From a checkpoint of a small mixture-of-experts model trained on Wikipedia: 128 squared ReLU neurons an expert, 3 picks a token.
Below are experts of layer 5 (counted from 0) of a mixture-of-experts language model. Rows are named router (the router's row for the expert), up (a neuron's input weights, with its number) and show model dimensions 0-191. Each number is 128 + 24 x the weight over its row's rms, rounded and kept within 0 to 255. Numbers have three digits each.
After each expert's rows: a language model's description of what the expert responds to. This comes from a sample of Wikipedia text that the model never trained on.

# expert 51
router:143163139143164116114135104167114122144126118104122135141099154145125079126122128158121125093115162140150134158093135159153147140135168127117126125110108077126121139165140124123142150098157145157063152119197120146130129102144095135134149104143129090144138148144090088141111164117126138112138104160118154072160085136119136181155151151130152135135109146129096170166105161154113145107134115149139124139129159109161138122101149147094149115116129101151159112122101168156162117112099129143102074093160145118157137126133110144090083146131150115119143082124169163108144103130117165085
up2:135091134134150123132147175149121103157098128136127133147105130104143133149140125117114104151113117112130147145155148120128108097098117117113067167153115118138175152148142130123116113147115150132138087132144132115139086097095161161120085145135149189121127140097122141152146137127164143139089093116132131130140101079133079108066122137156165171140090119109095147142130119109108105139125121117140120140126143147129125116158132088119092135158100142084082137168129093131120118108128118132128123123134186122148130073116145145154140092157096084109081135135112127099141130083177161196
up3:172135128095126089137166145124071147143128146102117129125124151129148150160154135141092101122122135126164157148134124104153157137111120151106122134105099116147145126135137098114113142123112108135110145088155119109119100105134145146137125099151155210069191151145119103110119141172141132146096110142128088062123104127173149111107143148109158140079130086114127105119148146132131139128150145144119107118137151053111130150161156133129067123112093115093139135146099124139152131168123174160137133132139161154127146105153106127130096161156093127102104144144160165121126153132110121139
up4:159148090118157127131115111161151140125140146111110136147146091079099113133126126138121145152118134127121108159162175143096130168098064141097102138126139123137124124114159132132150120112117150115149115112113164098156070096132148136126100144135144143138141108131117146151138151125139126097130143151134073107077134118152143113110117115137130171145152116119131150096108142118098139111093083099147118152111151143101089111101132121197110135178108102105079138161113098134113142114161147086107138103167132117130118124137196147133197080115112116102111129157112121116152113110184140151
up5:054108118082143131108145165142104086098128117100150115113114146111150132169131124082116117163094145128145156101119097136168181089137107096106107102115164139134132127145103112107138111111120164133127095111123112128175097161110138112067113120188129173109103081115131118132113082141136121129087128100106157133152115140122091158098165131144117132110097136158104088144093131149140131121116124143110096124174119086091092119113150118121129129125136130152147152153112128133119160124107175147131127130141141107156087142097143078098151103127104152156155131115119149127132138143099096107
Description: First names and capitalized institution or organization words starting names, such as John, William, Mary, Sir and Children's Aid Society.

# expert 60
router:117117134109149110109169117147153119131105109140146145111129101104073110126122140111109168098099134131144125147124097121111119138129114096081106124170131068129102153133136098142127152132133130111111112134163120147153097117128114127149132109135108122133172159123134141169161138093112110079097165126132116155158127080165116155132165123134119108128125137181165128134183078160141144135112114150145139086111128115145120135078144115119144104169143129127116084102141124137135112146176101108105140130168075180163128108142125111132142160116106147179149107124168096132055121100136095115
up5:121148148159116136158104145078134175169130134127154136145114181125157127107096111158084124106121141146104133115149169131163103115146151123137131159111095121118107140135122181127122166149121081105153129152112092117129089155102163083134159143145100149131163136124158130167109114085075126100126148129132114138108150177159125137133130150135111150110108152112142109194140142086138090125128092077107131108132109132119105122169134104166161109151117144118142125134151123152143132097120159160119126187138136087082115152142167129142179126155117165136136128143120133106117134164146161140
up6:175145150147142125103122115137129116156114116121110161183170126176180126111122147150155126121098099135148128148065151113135132163121131141125102161130143128108134136156096188129128074105068091109139122097107125108104130110126125124106147077159139175118096127156161130112106138103136162163145112145115091075148136122136142103099163126134098114196150109127116122095141109126137143136151105139138151149145127156087106178121173142112112138120140110126117147100138114143114095131116118148126144140124134113156109150125124085132188170107121163148149101149126131134126146150170144157
up7:132116123129095164136154132097127136160163110130122111093095112134090135105126092145141105176110128148161130146120093145122134106139158127149063076109115136120126105132130115095155114123124121150127129141107100145161138153101116153155119129117121127129153130173146127148137199162127114099207128117105088109136143147146165144141118161158140101134106142130092095143153128133189153118187081111163172139145175145114121157124100174120129105130152139135141123146161067133147126106143132114135147126133145110132107114148173080121141108153135098156142154170123121133125157132138115106
up8:135128111189117106142137137124137102149125130125114090111165082105102121170110138103114110117145190122126134118138104132128133101127134118130142112142122148137127135088154158083067106140126084126148101117130129150128163145139090132133122065162144148132127148125112185125140114137128133135123126138105131149109132136162107126106154118135142122115130104156123123114097141133037144143145086108117144153116087148110144127107105187083162132179127098126122147165107150095090185165122120121149125151141124111134119139133126120144092149105109116143091084180137110120131147164117109181
Description: Periods after initials, commas and apostrophes in citation or goal lists, slashes, and non-Latin script characters, as in Noah H., 28', Huston, S.

# expert 14
router:123152154140134145123102164132133141149139153140125118153120153127146133148137109153119145124118078119083079141103115151105112141121133168141161151099136072152188074100137122129154140128133151105132137181157156163111155133132128159135051116100086063156130131111140127103158117137096143142161138100094142146150152147138116100127136137110116130139175156129136126171110168135136122122130109091170101110124084124153117135121113114154121151153146132139170118103165179112137138140086118117123120131172126155133111121050131118112151099107147151117098127105143134103122106113113148111
up5:133143142138161102131113153097116151128150149114154168104138140122104147127131123126145088144127137112094119167154120068064140141146143124166128126112124122122164127138087148156141117149173110132123126095134140101141139113129136130060132161140117134129144156108112089158121108135121136128153101107114111153083124152178144135122115161117142169122115113087073134119098167151154158158148114134063105165148147163103119139112112165158100151151161111055129154091104150165112144132128149120147145147108109115116156128162160116109124154148099113128147105139120125113117143151092079158
up6:102071120122118129127107162106080140118174157124202089141094096137118180164150130141137123160133111130122130166109096143127138130143164117096112133119133117134106113114111099116092106117107169122175154136136136115099116164088161114144098133125086151124150114121085166163108132136113130130129131126128135092098144129135150163111151086128149167100105131149101109147152165112113123107139120160109126113122118147122112155124159166134133151183072108153145175103137155098106111150106142090170127146150143131110108115131140083108123158170105149097113091138133123105126129154150148164
up7:159098179138148159096076122115128126113147149146121120157143138120144140144115148107097137110097183107140103151121140159147121154129123130143112110130159129136130114162114141111103168126095137119147084146127124104152164140136120136126129160155166143107111069108131103127106141122167086125108140138154134137146134169132101096065110152146155172105135157153109118134112134130149101117092150074159093118175132109145169130108118130118154110120176178160094129117100080170156153126134094144100170104115122105127094123116113142114087128179107141119103107103113153162122160143115112134
up8:125155122138121143202135160123143143067117175084083123112089142134133112147135095141159117104153154094134139113134094092094140131135116148120168107075152155096106121094096168122131106132083156104148106136162112136082114116071148169151125173118103133126114154153150125159130113154120165116147146167150125127103089158122128115092156125121121076183144132112147137133149128090101135141135118113086095127098117149123135131113115124111138116111158116120124151153127133142158114118172117159179122159117114109126128107116121135110165146137151103123104122124087150134117142174123105107
Description: Single letters, spaces and fragments inside taxonomic binomials, math formulas, coordinates and non-Latin scripts: Larus, x_0, Cyrillic letters.

# expert 48
router:114110099121147119116135141145161117164120147145084109150161120149125130135123141124137116106116133124125138124126116114142176109148162117115157133105135103149091154132103149094166148174167155147140179071138089130139138104123114110087152168147154152098118122148094149117140117120177119132116168153115127120125138138116115146117126140099122112104082148128117125085107135183108150106149119125106149119113144150131136151062128161093102104125113133129114135133117185160105112114205132111150110140129093161169155122134169125144166099097116117149122083092145120171111188115141114099
up2:153084108141133131143121060128114126135086123117135177144161133124143122127164125131104118071184152130133129107099115067106124116110094149103098137099141140121170144141138159130134121136129140109129108120144145146099098104113158078126143128189153155101151143108109110122159120142143150142109161096127126157115135157133138146112099111133122124119133109114114136111159143077141129144149141117151088107173101090173133148142147127079191099154114159135159133154152133098145093126143115107121096132125132115138132103122132154166080128131102117153167091137122171150171081161120112136
up3:172128142131142143115129149153146140127155163097135133113115125084102110097128145160116147155122116110117110142133160153100114126143148110093160114113083149132128131127078138162133137148121105135116117163119119094142169091159071096147115104101130137146132130121138112112108128108164169111130129089137126130141107155118122106149161114122119076156126114095133158198182124123095136086075145135175114142161142158136114158136125092158111165172146115137115115102127118123129154100103142086107157117111161121106141126120150146149172076152136121084123172130103089142123094117086155154
up4:074128146146093125114118103135151175108117091143137088115151084121118083139109134110122148117130113086074135125143133120111148093111151125104120135123135114129142115198089131123105107134115156140097104151125122106120121144121163147125106095107134155151124111131140142096146091096077136120105159105136106126116105089132154122090121143139090117167147138137164117108131070077143144115107093141123156126185104131080114115114168135125114155106139161162129129138137113112149108115135111141067149082116109123086117126106117133106126103129100150123081124153159123154110186104092118153
up5:061125154096095174120108118144144091143091158124131073128113142096098143169162100100110140132120146098101128149167124122156123154112128119162146139129086127137100125115180126119140114134117096139174098139081136132087121151129122139125148128125102150102097107147127159147084143158130156157173178140097106154101130110162116128112118133115136116166119132095137110110108128062136133131162134105130142151130104183122099153118103125133117062112132150094130115109166114123134117144136121109103134125184118137094072146127120118091112121124156146149118155156109119164122123132155092134
Description: of, the, and, 's inside names of governments, legislatures and institutions, such as House of Representatives, Governor's Council, and Royal, Supreme.

# expert 47
router:145097120119112174110163152151162129160108161140132105135127135127126141102144108129147121148103133112116158116135104128162157153121169134122142147188172100168134162127161113137075163131144202125169144113119118109164117136125126150129121155138102143143123111131145102148151129077161120101163183144095114128127099165125122120177115144092128154102119138095145110111161122134146111142129130103094138142141160121089138126127108157136140094126139156123153174112100135171113115121165138101160141125093154141162141137133159165117192103120117121135101086100172139175137152096118138127
up4:139104135180162134126108093116114136156120095109084187122133124087138109091127123134132139161112141092148151214140149146150126107131102107112134132130087119136114143144134166151159096128140124145125086115100121127100103052137119104129067113172160135124145121186104148126078144134105147139128112164115079111126094085147142145101122124134137093168110122123126150178159156134157104126122137109112081130117127106119127160108152118121135129104144111108143107106145155128115150116104177125154108160156144119135118107106139139115145133128135154134198123127139128104150113114158135131
up5:134120167133102139124108088116126129118112160123152116089148157151105138119113100063117154096094129121134103135150143075147098086081128100103152097124165108127146110134131144103126147095143138110129103147103114109150188135166143092121148135098139156126122152104124160157130117118107122101129092114143163129130078124092174108110111161158130119145134113170143137131143120065116181114135101104127125150158200097172114118125130141153127124126113127117111091142126128126101141104145105121149092122147138124118128124119148197088095127168093179137139125133142121148107156110162126128
up6:101125122120106122097094138109126109148100141071158134123141143122137111123124091137138139080141072163135175128139133136130111161120088120142109059135137124104152170097110154165113124164112129098134115118115145128160089155157143134121092100118118087146085146140113135130086126115175098132113132157132170115149139138116125165164095130136148139113125175168128175145105182145160150127151106101138132164153169130100166125132089132140156090124163153104132137137167126127130129137147129163137117110105132100109133154126152160096142152146164161125172120132130116143135123082160143175
up7:157143179128210116113112119136126111122119115161124095161154144127158140125132120137114136141142115143140156113168114165126145126127155177128078149117114166138138121087119163102117151137141153136134111133117089112125166123116128130094080168130144132129154105130157113139138160151153107165173121107105126110140114165153159170122134134143099137141093096174116073145142078100101100084129181127145137118137137102122126120133150089145153120133114122124112144115151142146179128144125147100129152110128199094119127133104160130118117114049102143154141128095126127136135101128091121148
Description: The word the, plus its, his, their, this, starting noun phrases, often before proper names such as the Ottoman Empire.

# expert 4
router:151102136115208091135125183126102136104135114136097136127120136109144125106119169130167107115115114124158136159130120108136121128131095121147130125148111131064107104134131147140194113112109137097154141110170174123106126152130119125174159115105173170142131149129152142160131160084110175104120138108125147180139139093119165132103140137073142133132111140148121116147174097121143134131097098156134162112181146136112152085132145140130141149106126131123114127126111117118158112129182130108130116164130078095139108109150117125137132165132145103130147109103149140118171110145111055122
up1:133121131134124119148123146144153158191083153082135141122114179135126107123128139158142131143099129149132169102113118161101124122081114161124045082120119133102126132141109146113094133088147147138134121138106093164139141155159130105084143077110118100123148091123105086161154171154102136132135111130137115110140122170123148097110124123125166065113108143120125054150105147134148110163099164145127101132117147129149132150140110114123163141158173132139130160124139095129148138119112112145106129118119135138140143102142101143137108129092117135169118159165105153177088151126162115130
up2:144130121113128129123140108124151089170116136121178081160100091119093104128175148115121137149158085122128093110123127146107127162086131152113141120145136089120149152109164119106106144127114108122132148119075130117144150130139113124125103117136154118116098133161078147107168096143175141119142120111121105108117113178119159104121086120123195148143108153091161086110101140122130139126139136108193133131115160128113125122128158122159107161127154129173129135118146088134097132145110137113090144103167110175132147113065137173122113099123150081146098167137119138080147121100144145138
up3:099107120127128116089106107108131088135150146188143098096118088132147163137106130129132101108134142159122135093115127136158134109148170120113146092140172127128132177065143088129147119160073145120113103140130122131141143095058107111121152131109098086145134097139117113104055107122157149120080139129107106148131144115108145115117131135130146116098126093154106121141134191114123144121154153140139123132115113160123168123106118115071129085116125135132111135149109110144105127145081185135121100115105121153144146131069124112090136158116130114125137112110129115150083109126152155089
up4:122149163107131138087136123137154104113147139187113149119140132145147168122128104146139095139127142147101111106157102131135176143131161128127122119137098137137115092149154163166135145166104111156140079107119068121117133141174110113114129117143159155145099101094157120137144167131127127153101157130149140139121149133129119108125160108121162153143164128153161100163171131109096160140144148140122113143153105067115134130143109126152099125150119132095199200134136096091083115138136090159164121122084117102120129104126119138125138144121132138061096135093130123142090149128104126086
Description: Opening punctuation and line breaks: list-item hyphens, hyphens in compounds, opening brackets and quotes, newlines after headings, as in Salem-based, (until 2002).

# expert 55
router:120093130147147193160144204121142140144083094164113159127181155122165121155130150142112123158114160103102113104118114144106133179128113110127114154160166110175119129135122124119132097088156137157134154142109123127121132095116131131065148100107125108135141144152122141113105089128075109139096133101110128153091133122097120137124125101131116105127146095167161147108147113116129152117109120136106090158084081097134142131136119130107097128107101122136113131149077172110127119119126119159157094096132106167115122108134117156146155103113117084119143070128166133144152137151158143104
up2:152101124124115160131092148130133128165116113123142128134144113119134145162133137097135122135100136159101133099126113136144144078089143170140120070106083132104174168136155119127132119117103081123146118136107051094100116115141136113126178105154118160130154139146108118114162115111135136132171156112177142139146132157136112145115140104136149136138097138161123154118114131141108098108141152128117091113119117142139080096125123153157197163155118124089109127173141112126121171104208159115139137109082138090154121155147110129063146118110142135150121133153146146119147108120115153112
up3:110136148120144153164153123109083136130121130135120110094094165105172131125171125097105147158145112131156130135126113118088113172087120173149139109104117136133130147083125108143106192138083110129139084134132117107093110102116089095124106136121131133139117135164186100097127151123135143106140140131161129130097109100102094141141119129119098100173146121133157141101146085120102136163117178111118096114136122122125136170135179126118104119150087148117160164128134131164103111164143118130115124133109116137168133131159081074080147113119133087161167148098105154105139096100143127112
up4:138130125093126132099138096115128159149153126103116099115142133110131105094164108136094114132164120133116139173125168083141127147156110117117142137124138110109123153094146088137098127092140117124127100102130115172120108125144142164111153183120127105177144167136148097139102123122122110151119107152147119104122122154106159110114156198109125123068128157151110137142100144128162103116109119111099136157134130107141076148124137086149119106225160128144140120095080131128142177122112165124151123114098104119125131149128159098134087093112114138171161116174124082148121099119131124130
up5:074138158140118110136102092148127137108116129152149134122124136152101119098124112131139137110132130137126115163138108134106114136142084157134136133134102110104078089131129111112139129130141110112123117147128126170148128167100121078118158118139147124124093081121151159115158126123119105160097147199123136109157079134126105161120081102117142105138108167131112117165134135139074161125175137119128142142156117094128154184136155113093143115176135120153114118122104115058103172138176149120087138157131123127123164143165092127101120172171126120130108128131132131077123076092150121143
Description: Numbers, dashes and blank cells in later columns of stats tables, such as points, votes, percentages, plus headers like Pts, Apps, Lane.

# expert 23
router:113126145132116102139144160117140101128128117136188123132198131149146109099130139132126126126156154106104115131109148121139112120132122144099134130173181137131177169133122114126087147171154131142126110129127139130077104157099135135164109110115127111151160127154146136102102106143142117144109123126152159080116091149100079106140145140092124141125118110167129133113103125165116118127150152134166098111175136100076100118142162103113134201173121148099111133165095134088092118132145116102114170093111115174083123141153104142111161136184129146138110108112101131134138114154133167150
up1:112133129129088117183137103146125162173145173095138129105116128079138149146130094137128193132087072105129127142155168111154135089143123116147155103113154160077163125120110184147142114105116120140146118160132123111142090091137144086151128105117114101157123122112093157167083120126152130122118142127145136124133149117115135118142174151116078104135131086097139132147138098111170116134124141126176082128111172130102094158154118129136134108116124106122166115129130116119125177130168137117090116155147134113110157122160171081136096131151095151110127105096126114113128123114121160158
up2:126128160139091125139143171099139108120133143104128129146129144118124143107098122184123151140150096131114120098097105140067153173104146141131151151080139101143160139133131117151136121145131163088119142141146117129137119160157173135093086108137162107085115141157140077104145140150136199083172121173061154162135142175164103128144132129148126135126184150117142119127144108112146172118080120106119131137130131141158159152129137130135135148148138141097122162080140143122154132085135166100137089120141118123158143128153114141127113130149098111143102152129144154116098149168112121153
up3:090131148133135143154131150168117098152128118113097136097116119090103104154150119138109127136157126134112138120132143116149151118146105116122130117100054090095122132135113129148107136094099147131119151131105134115095159127108076132091106137104152160145142099111129123136106114134100130123116151144158096125122129125165111108076141163121081098124163125119143132146128110154116170095137155139126142122096104120158116133102131104132134090137140110133087135103118097183172142186123178154100146136107143101143106141072179147133116099055096153120092114125157169142093163170103139135
up4:113148113108174105132145107162081151112130123100086148133148095137096100114102123111120117129132141093165132169138127144132106087135126165144112125128153090129144120083109118087122110143126167098124148158138132113155113135129151135120142147139122109132128155126083108140167120117137149128121085127143117099116166119137127142158113113134120153095112116118109117156128169125158134102164138147122130114105184126168142092088127151136103124134082122158171093137099136130153094119129149142128121089177144118130192127123179122196149200106109127149160140098076115107157125120135090152
Description: Forms of be and have (is, was, has, been, were) right after a subject noun or pronoun, e.g. "has been", "It was".

# expert 0
router:094098137095179107154099141113109101124115134161088132091103129120155114109097117160175143111083135143130122128127136134130121110150145128134128132105086102142161110115129138135110110151116138090166125121092132174116173120179145149135137085131120142155125116139133141126122133170109096153139143151155100195131141097122124151135138117135071085139168133163141109182135134099102118139130092095080152129131122131100166109150114122141145117135126168110164129193161143141134091132122166119111125129149151162171096137104165119185150157145118135132139130134141125145171133081145141117
up1:163175141121108133137117133124130115124123158078092114102159102113099106109098151139124120121151088149102097118154134147127173131110160092160118119143144164087091123151084091084155148110152090115126174116095135131156134149135149126116115140103091081157128128145139128156063134133092174113143103088149099095114125098145092118115082152135153096104102096137088119149098132114085126159155096131118119123161117147125115155117127144101152108145148132124127126086156126143136109130117112132080121090145123114098114136171080121121127127128120118108141167137157115094114150128133189139
up2:139118111112131151144132086152118104136123112136146102128129115102154152147147183108103085089093136153135153153144097095123074099107092116117110137139126097152135129155132088163134111144097134092122163163129136129076119093100123103082110133111114067106113091156121129097108105135140099127127154145119159158144151140116179161109096074139176166087137147125065142081123137144105122114117119091102136116145100107125094111106103138093154140121131137121118159120108123129122137156148110091113115136098111141102092149134108128133135154109137125132105138117102082069132112114109139098
up3:152123133156145136143135135131141174111119090112155150160156106112153106109111123109145092139137142151139119128156145129149133080121149148149087143133164105078157151104145112132091113146102139160139154143159162147143127179124134082138110126125112118125184117146124109123134155160133100074133094127151149150137123136126122144101115107123171115186146113082125140162130164101147135105109106072099174135171046152103100134122108091100132129142154089118161145103118125109140129109101099157134093110116133183104078169136142130136109119144131112112099126140134121122104129126122106099
up4:137195104087125139097132167184127106152094106106153120099132101123120109160148120108127107103126093185055129126139149151144168135129141136114133119117099150077109183065123120114121096146161092138129144139130107120144140104157125151114138139125092134111148149129152148170131126140127118151170150128168100116104128147091129096135102110136109146102105131160154106155121119166111123114103136139118128137173110136132173174138140131131130111119132149138175136138136163111067104123090094151138066094103146118072120119144134142137137146156111140130114112112133143122125135127091119109
Description: Dashes, minus signs, degree/prime marks and open parentheses inside numbers, scores, coordinates and records, such as 413–24, °, (, −2.2.

# expert 13
router:138067113140148169149143157161128112157112168125131142115126148143126121126155135107117118162090108164122136113153084072187168140113122119126111126162146116153105147131170099117082144135135191139178145115128125103145146132115132143092095135096155142141176175158116130130134102103154134147163149136113142153124151141149121103130115130097137133117120134132139121110136081168136092108123123175107136141092161125109087143130123099156117104093120132095096133108147158148105133158205139139154146133107115114126117102152160160115144136127126141160127080138167119143145153111116136179
up1:154151137156158118102124110147116116107097144147128110137125114188106159098139157081130089159118138140103155112132098116113131107126164171112142155148130174120127123106119120159135095174150099112102119148116118119111118163133088100107109084115071140105112129142150145161135121113092085142158120151118137143150133107147117151130143127134124086129117094092125137131089121173103125121140150133175111133165118124111132126121080158095074148098123122098146134147187156102138147141133104145135114110063159126129148134143114161145153104076165081119153135175110131148118147169139142132
up2:112098152120136147133137137089091114133118117108175096122139160114173155144104128076069169136074094139123138110165131127149116121120108137124117117153110134124123108110127170113107126128100083108123156148098111150108118114148129122074152084151152106120169131160074149157151106139122106167116145103151143163130136110111154157145102108149135131125099097121115117140119123092108110114182116131166118154149107133126123125137082158091145098121140087155106145116191093121126109163130100164096128125081104101116125160144091147152161137114178124088136133124137109115135128144121106099
up3:126171140163076155086130111130128141146151145135144119128103124135141111145154117162131123121106142100109142108079146160139067117127153146111104154159143158166086121135123144121147077146120097099151150118132081110105131121157130156123129092102163071105127123114117142117141113087127128133110120138153082181126082131124131141110150091137152110115170157196077129122077144156148139116085131125080115139133128120146103179133150181111130127108113093115131123146117087130131144132126132150120096099089142105162166117125126120075121109121130161120129113161127129137137117103152145149
up4:131108124081151150093178118146105101114124116120123186081169130127139140124149148126146124056126155121143136111115108139089077099121118145109090141098141147088132118118162087099095108117075138139132114133114116120155105123180119136079131133156127123133116116099123104124099149125112150150158098184146141142113135137131117133135111114094095144159088123096143128145135167122131124107137140178152111090163135138083094123152157078158137124122137118089178131122114093149152112103137107180115138107128136142142142152148169136118097116131113121117110138142118133142133092068150143102
Description: The, his, their, 's and dashes before a work or credit in film, album and award text, e.g. his own, the premiere, Presley – vocals.

# expert 63
router:150134153148136073136140167091177136178125132153072131126112117129131120152125130117115118117148150116152097112144115125135121125145130108123120137143145092148105105126121122056138124182159135120149096148100128111068137153164164142133142115116143133122089134141131142133116076157114141112163127129136082136154139167149094121164164151100141120162124147140131141161104177131142107144159115135102105116107096094153100139093117106159090161142129160106097111081141135167149105101123150138141093106116109153137095152117109146169106125127109109116121119142141119091090114179165178139
up0:105134172120145155111135121106117083123161128132112120128159104130123138126108132143116172137149187150149147111148122162125174134119144147141150095127129128103119108118143124121092183090137133156132112126115164094143140142135114143113145163165147145147143126155140139094092115133112123101101134100120141137114134116156154149102148145114112108155157100153156107079152095147116183125105143142125127130101107128057146133143151131104182130159119105140118149121090146109142125154099154152106129163093158087112156056096153128133117110102110138083159165128084118066109126128107087135
up1:133067104115130142119139152088130140106132123081114105118177101077120125148133173108118112076095145142107143151112112112141107101128124159121120106125144116113145120122109101112144118173144081098148138117107097126142153102141153162133116113127129144131109135103061121131095106173128060114171086139114101134068128132117139136075121164134138093109123115118136149169108156103136120095138149103141141099178134122150139087152095135139166128164117111114115135138126100137115104136122124118138093139104124166107097133123128180114093123162086158111119180147136136122163121125150145110
up2:121118166142150100137134107130139119120124115119119137150101158125107092131140127144114132138087128136077120077102120116064127128094147108130113137140116118074087126097082091119119111143090126078130112109127107134113086167144136144099139170173128092130141113109136110133166139107083104103120141147156141128143090140105148172111127153125138135127128087087112053127127101129163172166123129094127123098124150142122092099126134189141145139095160135137136138136169115144140115115138150117099148128134109161128179107098160131124111138109110135139138151178122155098182150089112134133
up3:138133144110094138157067111148112113100171150115101142085116132133121121122165140176137139151132119111102130142114132116137123105140136130168134162099125187072111117065142136139149128115163122136119112117106102172097131126097122147104116149096128153115193148130134122100116123162092108128151159110159090132157114111100113081134123103142124136164124142146127092105113129111130136097122134120110127152123121111111169142173100084106151150119141114110144134186167169125177186106137139147123166108122141155079149113152116127110142111150124086158120152132129154142086109148115151155
Description: Month names, the following comma and year numbers in dated sentences and tables, such as On 2 January 2008, In 2009 and February 17, 1960.

# expert 39
router:140122107125088156168128147129131133148145142145131129123173129156124125103121151132142155174104152155157057089123086147119163114111092137125141091169107124142130096134128116131122130109147141136145105109111092143120164105137120096111112144126131157122128116113176097144195091077127146174061168127134116134106116116114127136150162105140118113116127136174114119125099137120134121128132121096098119069126073126141072160123107120165145159109090132102117152136107107152086108148165117185122126093121088159155126146145123154118110114129123133116109134147154111139072122111142126131
up3:121114142107165130162125126136086149130156123111080184142135183090158092146152146143093070178086140109139157140083108136101142089102147097122107108136116097153150087061162154088139134127123086117104106093131110140107130139143128167093128144157108111121129119141107131113130149146134142144102138129148127145142131146112096170105097104144108087116139122098123101135085118125164121140165123144120130129118129170117115145098093149137137139170099133121160136110139158126141138095092134126130145115137138129132115095177095152094157137148133089102141120111083163092136127134115088146
up4:146168122122132142136124169096123138112116115150105131107114163099167140104143127121087147121113138103138174128144115139107137121133131154134120130116109121091132126135141119125113142140048132129165118123144125141163132156124098144104114089129121079122129123179076144107154114124128127148118113124111127120076147116134182151124034108125115087133099103099122179116111119122106159187137095137131098149149148124110141125158158138113078120100145130093132119129176096092142161158117101145079137098113140146163108126148147119136134173118105166139142134152097136129136166129180123129
up5:130124118133125131143110104133110069136157124120108132079106131095163139154098103120125171114113101128088133121151153157124144126154111145171148120140102143141075131130145150130166127141099127102151111167160118121138118141124173158058097146194143127114136099174117162127109124105129111154142151119105135135143097179167123166135137150148128112096097117145140141142126120129126126183141133138112082160113109105101139075125113171130118139138121095154120128118130123149121187147138160112108168116090182149143150127102138138128145101101132125142151175119132158134138112142116163066
up6:111111136137146129128133117141100151141143137114122102181110119137114116103172132137119068113135159147102118090130166152132098165140153117103154167082146107120094108126142141143093085093113149132147122121112060137139140117093095095140108113101120100165164110135142157160129151144099129162128123135161142121152146141132102164117106155114088125082158116160147122176138133176114139129124116061117135112138100118071120078143149137129146109142137111094122143134158169111097134116116146143130165084130118056091122153130135101103118143144163096138141120157120112134154115115125124108
Description: Mainly "in" and "of" after nouns or measurements in species and descriptive text, such as mollusc in the family, 68 cm in length and spider of.

# expert 54
router:135137172128151128135084165122141100131142116163136136165112127183096075172108108147124120135140113133107107140124140137128118163105111085160145174105136097122133143119114105119140135133165108121118141154128117118111124144150114156148064137103137109129133152155110090124168102105093114148122134120084102144100154137156100142108133091145127098119118148177148150142066148149121147060126108169132104107111163126123122152103153158116091125069143136156145118115122160181140140086165154130101100105119123159165146146120111131117162173109149125153089128093129106140119137138114155128
up3:146098146140074122116148142110117139132139143139108131106095117157106155128144169074123113142136185142124109161155136133125100165147166166158137160143115166182123107118127110129158150148115138137189123132132126166144088130090117173113121156145154085132112130154100107119117117103122097129114116126127141134131081092137124107138171123084166156117145136117161077127114154132131126178075115134126128170153131104111138144111154126149119100145111151135169145091153135134122127154152097130180172095128120126114113172182161119121161111141130141148146127151101098134140108108128132076
up4:143123119132134119102120136153159157101125126108105106125108114116081160144179144110140135144094117149148114130147111182143104117133142167149135139149118147108146171132122114127159154103142102141165129162142141140122154130126085143153107118132079171141141096098163114109141150132096135127124168117130147161136112148151109077096135126167153137140150148108162121152114052130154139179102092123166120160122090137105086142135108112164115136110105127122106141130175088148148105121108126145117124098168166140115136123096140095105097071156119104131119118139122138108104139061125080095
up5:135166124109108172122118130137138156094122125158114128120155153145092110082116112108137102117114151115168195126143117108144140112134113129073139140094109117085089146104119138141103112086084119116160098109152066142108097106123141113127124154141126128132099085119127079100098114114118150085087132126134139105104124133104107136096111100145110173125102127149132135137126117164117116119155122120072139133097115160063137111149136126125123121130138131093128113099137109131132084124164161155101117105093159084099100130135175106099152118123100140102139134139149101098183125082151101137
up6:135114137099154121116150102099132150093122178115153105118171133094130128143170097131109140113096118129111115142078104092122112140118112171164149086109105109104120126174110129121120146123086137091146115151089096163119105176098136127134145151155090113155132138129125107117115135118176161110108151176118157155121096141116136132143142137157101127152168114129094120126127151094161136164161129091136161127149144095151096172158149114171107143140100098146097127145130130145070144091134111093115135146181115139124147112171131122109143100115122172124113148141112113139151177116135089095
Description: Word pieces inside quoted song or album titles and page or section headings, such as Timeless, Love, Biography, Reception, "Spooky".

# expert 53
router:129095114119099087167115188159192111111109160084164118127131119142130091095125135116076082123137165147109154101130139118129110134130130130124125133143109131106122135113120123127101133172168122111149098110106144122154133155124132135141191132162134115146170131166082152112091123149157140116120082131155149102116114123169101107107106124133127120099149139153158149109113139107132127132113121166163128102123128158124115162193153140110106136103099115110131102129110178108116112107137158113109180077134114161121090147128137116117159138167070144142136113124126126173125138117153175154
up1:127150138125145130114111115138111147088124140188184123131125168119147168119141081159120121105123128156166093114127137123146146132118192183124181138120150122135159116117094137081159121097136163144143119106115161128145119148126152113172140174169177107134110166134155139155130137117119124124151122145133189094077122127128127112128134113120114140123127114093146057131094117133108150102144112132155173128119138131115083099114170139155104164121123098146163169132111134106118154153091159114154110125090136115133176136129116170146132128138135094135100155125144135144108100135155114151
up2:119112150088124102144124133163158130161132154151110116170149142180146149120176162156163147100152125127119105127150119123096120147134151113117115135107158157148157143158050142126138144134126148124116106101119143079114115137126163133166122152078188072144133140141131119166064115133134134109115126110106114117100090097136070124157127147121153146135097103093171121113085152124118120128107121078116136140176143101140104158124188117068146136132092160175156150127118115154131086120098125099146120144145130123141142121132106135130122121119108103132151166141119134120130128134125108123
up3:145107159106133120112142135172122126112135142150104144126131208116135097100179159115099116113139127105129135142123104108107152170141130114092096162130106104083152123146139102116140095103129064150097138102135124122118123129168106133101089127107145111101051117166121113116152157126110158143066120223119104124139125138134094125148106099098107163135132090164084128153158139128150142108141106143134117132117118099157133124118157127084096135150097128127101132102159083153120115108134142153126121117119103142132124115137137174126142118123129098112143141088122138130135109103127087143
up4:143140169097086131103184108118106098141173144120115172121111099150111140130101100131136128165143106126103124136166103127115100156160096115144081135144164106112164107133120116105156115139107095099136158196168173117135089115106138104130109142174125138140163152118175105173107171089084166146132136137149130149160135140128141132142115098137112150141124162166099135147135087112164130190122101114123136124132091112113149166107162139138097097101126093098116123118138129138118108153139100104139121145092152151106147155114146170129122163095117144138156145159119120135146113111121120114
Description: Line-initial pipe characters in Wikipedia tables and succession boxes, plus was, became, elected, appointed after a person's name.